Experts of a small language model.
Size: 8 layers, width 512, vocabulary 50257, 106M parameters.
Experts: 32 experts in each of 8 layers, 112 SwiGLU neurons an expert, 4 picks a token, a sigmoid router, 4 empty slots to pick, a shared expert of 192 neurons.
Below are experts of layer 5 (counted from 0) of a mixture-of-experts language model. Rows are named router (the router's row for the expert), gate (a neuron's input weights, with its number), up (a neuron's input weights, with its number) and show model dimensions 128-255. Each number is 128 + 24 x the weight over its row's rms, rounded and kept within 0 to 255. Numbers have three digits each.
After each expert's rows: "gets" lists some tokens that make up at least twice as much of what it gets as of all text. This comes from a sample of Wikipedia text that the model never trained on. Tokens count by the router's weight.

# expert 30
router:124109088123112105104126157118127118158111132133106097086118156148149144150136169117101153115138140140132122114143136137127157127091110142125137112161166126135107169093111146118128113129098126162106117138099156098083136123195131126113106108120086145115133121134137129098168098168159154111133112088111117180160104158105094107138112162158096130115134126122132156142130084111129166104136
gate0:151152062110135114076111123130139149098119095121144128113144183126150112145150157126156148107132112161120161175159086154118109164128128126146158115139134117150090169154088117143121165131138135124155094129133133107119150098125186142152150159107131073092099115127162157103106108063122127111117142150157150112099152095161150159085161157147131118116126151080122100139138132137110096130140
up0:192123167120107134162142095097132140099134118156161139142121110116076092111114106142124153150168114148125114147109123127112123157148106126118158092161139158140139153138122138143124133117128192154118151149108133149119179128124145114145108121127126147089134136151153125098130100119123136135157140143097121148130120154147128182087113146148162116140113139154135153173109137164102117112109
gets: " ", " out", " +", " —", " before", "%"

# expert 10
router:112138080109097076132137195078144099146106124105133146159145130122127112111155158143150034104124146139170158118124107157091164096131137084127178137161103128127125120143125130170148116126098156140174088112113144100135165145138134137136137125117092124155093152131171092143126176122140117158181166161097136106132149090116145135131124120110112136142145052179110079101145117137124119123121
gate0:107137102165080187126172108096109080131095112075120144111052056195131127126117125097131114140176107088106121128130099120121162137120112128105099174092123087148130115134103168141119110125116087147116107144125101118164139120141108097138136164104087169138109114086138093082145148154113158134104150158104142111114157147129115124146117155125147160129140089129111141117125119101124145128147
up0:157145123127100138142143118131122107094131113110152132127089136139112158118153116157129137176180130071141119087137146124107154077148155188112122143092141060125134141146125134150107104152164144178129097093114140146115140117133128138135131123125102179112153116158133106099113145076125136140135123128124193123141104102151127132103123120114176117124122088138131109154192085111136122112178
gets: "0", "1", "7", "3", "5", "4"

# expert 20
router:140136101128065109118147134129146126114116113155105085135077111115157131158119139143104118133150125135153103145123144133130164127151126121140122148112146147163164109150136108148127105136119103133142120131122138097140138125137148133071103137110133123115161153124160091159122091136099118141103117143156137154103122132087148081125115153084155134080085091125127138105165114135096128172107
gate0:156123083191101148112146123142139135118132157121128178087120126131107139139148122134085097120121149109160153117124121156172123139105146076176084096149101143113130112142115121138121143138119143120166130106109121170135146113093109121093083097174147126143136164105095141149160102152116081180121146117165137116141128119138154131110150117162130121109102124105159151113153078125154086139092
up0:142153110164101160151175120153098141130139117120120112070119110133107126155143097132112095110088154137131171125110143172151131112129133089165108119145125177124136115140134108137092161104105129097159130121102103103141131123076145126088111077166135130118139173067101092152168122101082102136126128124142118096153111146149152117151131102144081124137119115113129137121139102084154054147127
gets: " and", ";", " but", " or", " which", " The"

# expert 14
router:131093130135114121165131128111149146170121086121163130117131167156130171151128131164143129107153135127160098114142156153110133197125141084158128183151162132160130141100117143114152139125096127116143134128168138150150136142098113155067170103154050116131112152130167106097135107113144121157103173141120140107120139145144132084120144121151118121099117083094135127079154135098102127126140
gate0:133189125133121146110104135112141095137159129156129090142137128121145147128089098133125161133103116146138109152114084150133127141140132136135134113110147112136088162095127111146115148095119097112113169162110140132111096142111131095102109102110097119082127115123139090133115153126109133159116129094137129107109121130070151135135176144130122113127139133104121185180107179124140118123122
up0:111143110121124123122107082129117130157137148152137118143096104190146153125108131183136131117092173104125105142144094122124129110111112137128132128140159134109142144115146159117094146152123095128125136170082150140064134113100137112157130106154099148151129091134121115138147139125154132152166162117112115134153105139082122079129114210120155192123169170150108119158091102130170153126154
gets: " the", " The", "The", "=", " a", " with"

# expert 24
router:112153107148126088117133122132105151129141105145157150093120135101170147106115155120141106140097148119125120114121155113138183146160118110125104132074141078107076147139158100118118147092101167116148130131100163177172135112129156106103131123103114102110119146088109106111136158135151102153082110108130134120125173123153190105113159133169079165139086133137107136104130130145083083096145
gate0:153165129109115098105122159095125146092137095125126147123142161121136082141134140133115116112119155155127169115119118157111163126160169124114108157143051116138110159124113169143156113144153147164140137131145120098114116127159104160091123132116134163104127149083106141122139118136142099118138166127132128175145121123165150091135119108131114146096099100148159121113143112078103152107157
up0:156172141099109115106129140096122142099165103129123162146129135115143085122149145128117100086103160164124152132080127146118163140144135123109121140142094121144145149147168134132171121120140136149124132109124117114108124111127107147114163156133116192127116151072113140125126158148152091126130152110095120174165112130186144083168093126148083134110105099131136125149095116084119183129171
gets: " ", "–", " \"", " he", " (", " it"

# expert 5
router:134105116145107148100119158118120156133125128140139139144099086147137163148160182154120119137147092140116137124164107181113136138135135123117128164115140104130149145143111143139126139108126093109113118127136162124163128135136162126071163152157089190094160117102166106130136094123137107138094132105139149050165128103083137113148131133142085110121083132122124075094121105165147133140123
gate0:114077126112125141141121182118147144106150155132110140110101106122166189162154117138128163164122121109136149125122055106113117132100120134148121134135112080118148134175126126131137172089118137142156107138138137171128106146124120096100140147110085131115150111149138126147106073095127130101088100139103132135157137091134122130138150094066116135114138140094105097172155058142139152105154
up0:155149145112116105121082101102127099161124181141155120132176108151148118122129085148117121101065141099145155097118136095105137120109101104156154073104101124134162070115124128129146116133088154089150153141111138124096108143116148124110113157138149098104145124132144106148138055126090130157109124121135128144097159131099154133149134134081090177082120146117112123164117145158076098120141
gets: " and", " of", ",", " by", " with", " to"

# expert 27
router:117123099174166110119108123117085121125122112097141151085127195124115171111134115104120101114134074098228089071118111171126132120127126083121119129148104137152119147108108147129148153127154115130120128180180153119121124178118159163095122099147093099149154120104143157123154106186132130116141136102125143119164108135098158114144122112168109110135110109131089120089186124149054156142137
gate0:128158066137168115126119144149124141120141134142138124116152147113142135140167154110177119109090146107160146109166135129120097101142115137111166136099126131103078143166090132108158127152118104123124120124163129122174121131124144098073136106105121103148132142117132202116120137145172141165118142129109170106144146105117106089147133054144091128095108130101140095086127074147119130123114
up0:148107067114127137124150113152112130157149126127151124111116150155109137141155160139147172101120093134145104122149151148135124111103115103118134125068141126116126115116116140125119108104138102143127160128160145103145114133108099148078091162121145102159114079173115161107151077093136108126149131145103182130150121165140127147127120118137117110106117121124141130128159102150099157107094
gets: " the", ":", " The", "The", " this", " new"

# expert 15
router:140119100163153103140111138125115158133152144052082131129149147135128114141146124171104129114101160108107142115151126138085154158088142153102159102170122146113170133137118092139141129123115112136096108134162165142123125183173125111070130160107132153132156175135128161137126103162140102144121117105109120120114137123083122169087170080103113099136128100123084149154156126109113095122108
gate0:146106137171104110142107141149148139107136129088154168135124114162127152116116138159140132107141102124097125125114115153119118135107141143087072164120121125158130125139126158139147139160161127112099130117138143094121100156146131149083152168082105134135139113165121150146115151117103140144174120106093108141120096151051132124124099153100156107105136109151106119131161124128125125117099
up0:133102115114138110118133148128115105095117143137072116089156099126176140135095124173103177091146137134106116108151089124130122136118099133099103142144112086128102162149142129111139122142142124108125132159133133136080085099112122160080137127118125172179142098141145109149099166103124135128167121130140164143111112084128149134131074164093143132132123104137131111133159121141129166177056
gets: "\n", " |\n", "\n\n", ")\n", " |\n\n", " only"

# expert 11
router:126108097124140144105130162085119123134126113078128139123105136139102140141105140131110115080124128181131122157109099176157136174140156087121121142139085117125145130134128154121125159110087141126105132109164156132123142154122116156072159107121125122131116147100104136159128130108169133157147147118108168131120110135176122078136116151109072142108191098154079147113148152118130143091109
gate0:154177113135124117145101111096131125161121145160082133096134080136127107158152123138095143136146122157124127138119147121105126126182139119161051116164104115151106139142081146153088141079122128131152135101144122134110124095153124150068152151117141080108133175073126115130095122107142168139099141171128078116112146119142112142070119126094140163099141172153135154095140096122162109102139
up0:103107136077166096120079130115109161067121141127190082131125128128105159087116088097124156138117073111099172100134132105122179139093114154132130160100157163153114110099157101096098092094165189099080123149143148108120158151136134127151165143080134129135161105120131170151150136112070147116159091150098142117189122112148147110119119108132130152120142119126124131092111167173135140120122
gets: ".", "|", " in", ":", ".\n\n", " on"

# expert 0
router:118148112125135117082128152138129113146115163105122099080163093131129158116157147128131092135091110147167161091151079132131151124156113116115140158191122099104088115171114160108152117122123149154166150104109140142157097157122095138107164149161082155132112131118169127105105113128124103137112123117109135118116120105144177120145126140102129102155156096142093121143107126143142105105126
gate0:162133056167108143136185145159128119084116146131120141124146147168158137126134142109123126121117141120096156125132138111102130157141132100130159114077141113120109139125133119137153096136115144105110129112114109119102137111106120124112129115084083100140156076125118145131162124132158132147141136093144158128112157120122186106135134141105103142125105119150091144143102134129110157152103
up0:112174131143150129108139150159137118108152120097090144126111132110108099110139087091112139133130143108131149135094123122139134139190143129117101110115170135122123147121084146133140138142112122118138130114151108143103098139110122123149136088128116154134100121143098126104168086133159096133106171185106153181118144189153171114139141098127084146124108145083121133072132101102116109118169
gets: "201", "200", "202", "199", "198", "197"

# expert 21
router:120132100132100123114137117105100110112119074096109140130124132156148170114138135126163096118126136129102106114120124117136102147175114117134129135149135150163128109105094119162153166151134136129132107109142124121111131126120154124117151109120108157143101114122167161111134126152136148152173141129124166129148159172126174104136113131101099120087099118107105116094153110180060138107152
gate8:130079087136129084096097171133133156133133137085176091144142097177144118084139144138105155144126119085138129135110117158138133135112107108108134131144111149126160128149092117105151108157122109099108105149112148155150129133105107096084135102158111139126155122161071139109116125110146142088151091146113127155148079157134117167096173127092089104131120132151143060119162091172138129139126
up8:102152112095085130119151116135110124159134135114091191151121088097118112163133129103078126114108176150118151130125148143109109143112146122140087122176187145124123138141172115181135098128159136110151122134122117125118148108156104163131096137133135146189139170096111130137123162127108110140135141142163146151141123121146204122122174122161136143133127100145127147130103154096118102140072
gets: "1", "2", "4", "3", "0", "6"

# expert 26
router:099121078132142102158142109151111124137123112145134068089140150143132109125138174112124126155143155118133111132144093163121120106130146119108125164140143163101076136154129163143119116134159085133101109145197123101140116110149169165128143152120140172134116132131119135086135137148129144130121105119116188142149147124103128129141166084145132072157133062116110044133187124141154103131121
gate0:155173126157107097111129112089154101140141099124148154116115145133147100192158159109150136154110127136121170155102127147150167110124128089164137180105089102125127139144116118104146142116129141122165100111117130097141130132167090127105145138161144128118094087124179150114120110088151142132177141125156129134080087122085135123145123102131120130153118053101137136118106123160123148137096
up0:105122125041131147115142126166154126156142134117137111087158079090121115104094144140117139127134119143141134122135129125115126139158133089112160121153162136120136177120132081186092137142141118101154130118088152163136140083095128134137134115111182100096138139130143096126121146099079122137138116104184123131113129112175171169139138143093106117129122149113124174121122142141123087154148
gets: " |", " the", " in", " of", ":", "=="

# expert 29
router:123130102122125110099148130097182103154145131134130094151126138088120140140142163108123136142090105137131119128126135174147196135113122095099148125104128098140092122129100141145158120175118144124142072129152123129153091177152144162060141093095092119119115123091126100123113172114135150132144114159158151147098129145134152138114121133149128144100136116130125162121129117133100129127131
gate0:113107141174082143107101137108139125131138143121098061109094111162135119085129115128130122098120121129109132152187112127121131147111102127126159126152094140078119122168129139135106109153096089108139077116120125146183145155129117104108120117117115163122072137155135114186117091120154151151095126140128163126139138128087101109201101148129082090154141093149122114129126105144168162084137
up0:098085102149077125114152103132148161114101132136137187088113129155139149154104144149160108131142157173138131120116100118196152120144111135150133115127138150149140117130114148166114151127083097148096089083103139137142179151126127075134094122131163127116142131137116117146151106129155120126149120161139155124132129122076114114116136119103116121172101145128116161137112111162160107143133
gets: ".", " to", " in", ".\n\n", " |", ".\n"

# expert 6
router:133098127151141093095128146139133116122106114121115081145118129155141115131105167128153138140161071111131125122091096119131147181119135089145110161133157123138181161072115155155132126124138125107134133174161164105143085107121159093139139089125148121083128131163121117112139058153121152136114106145123121121133112167172133125129159122154112120146150136167125105130121118172120139109129
gate8:112122132104128142110104165124159130119141144138115091132142122147142142126150106184095094108131103126160110141139135128146122123148141149129160113117145165107142136185144105122171109158126144130070118172117137119112124157115107137086138100147133087177169114115114108140156155147116173147138139126124122096167116143125108152142171139102095163135109076116108136147163099176161116138118
up8:120108110146113136128137116134138108168115116125119121121118111127121094085149093098148172169154141072123101091075142148116111146106094090127160151133150091096101112083145153120110107130142135135144125097089143159153164114092112094162099152168081131132108154143108170115154147131132119114179112170171107157122100137105154150146091130161173078120132172110099142110093129093141106154144
gets: " ", "–", " (", "-", "\n", "th"

# expert 16
router:088141128109123092094123171125135143149094095151119102137139142128162152155099165110122141157109114076101134093119108155140182145095142124129160135101124121137134152134128119116118142089126121130104124123136156127131106141116097128093140112124165106110114156118145096118104128114131158126108116139127113079117138146151144113121120116122146121100138121153127126083152098109103164143172
gate0:143132137116142159137143141141149141145148156138128167123191104158123103139136090144114132163106075100124145118141158145100134160105177141102181104116111115144153170103142147126136134091142101120151104158144103107137139134152099102076113172128136103147149169157122111160150139119129087099149139092107113114164118079154117152115160149148143118091139121156102098131140118115133090151108
up0:188090133131087117117131122126131081144142135128102148108136140083169136140077144154124139116107154152126110155127119129132150116126130120133113108131184121158130099156116125098151130108119108133082156127118117132126112080071125128121141128145147156106149150163135114123108139153113122167136171146123135142106148176159150171134089165114110155155112122132126169124143126148133150108113
gets: "\n", ".\n\n", "\n\n", ")\n", " he", " a"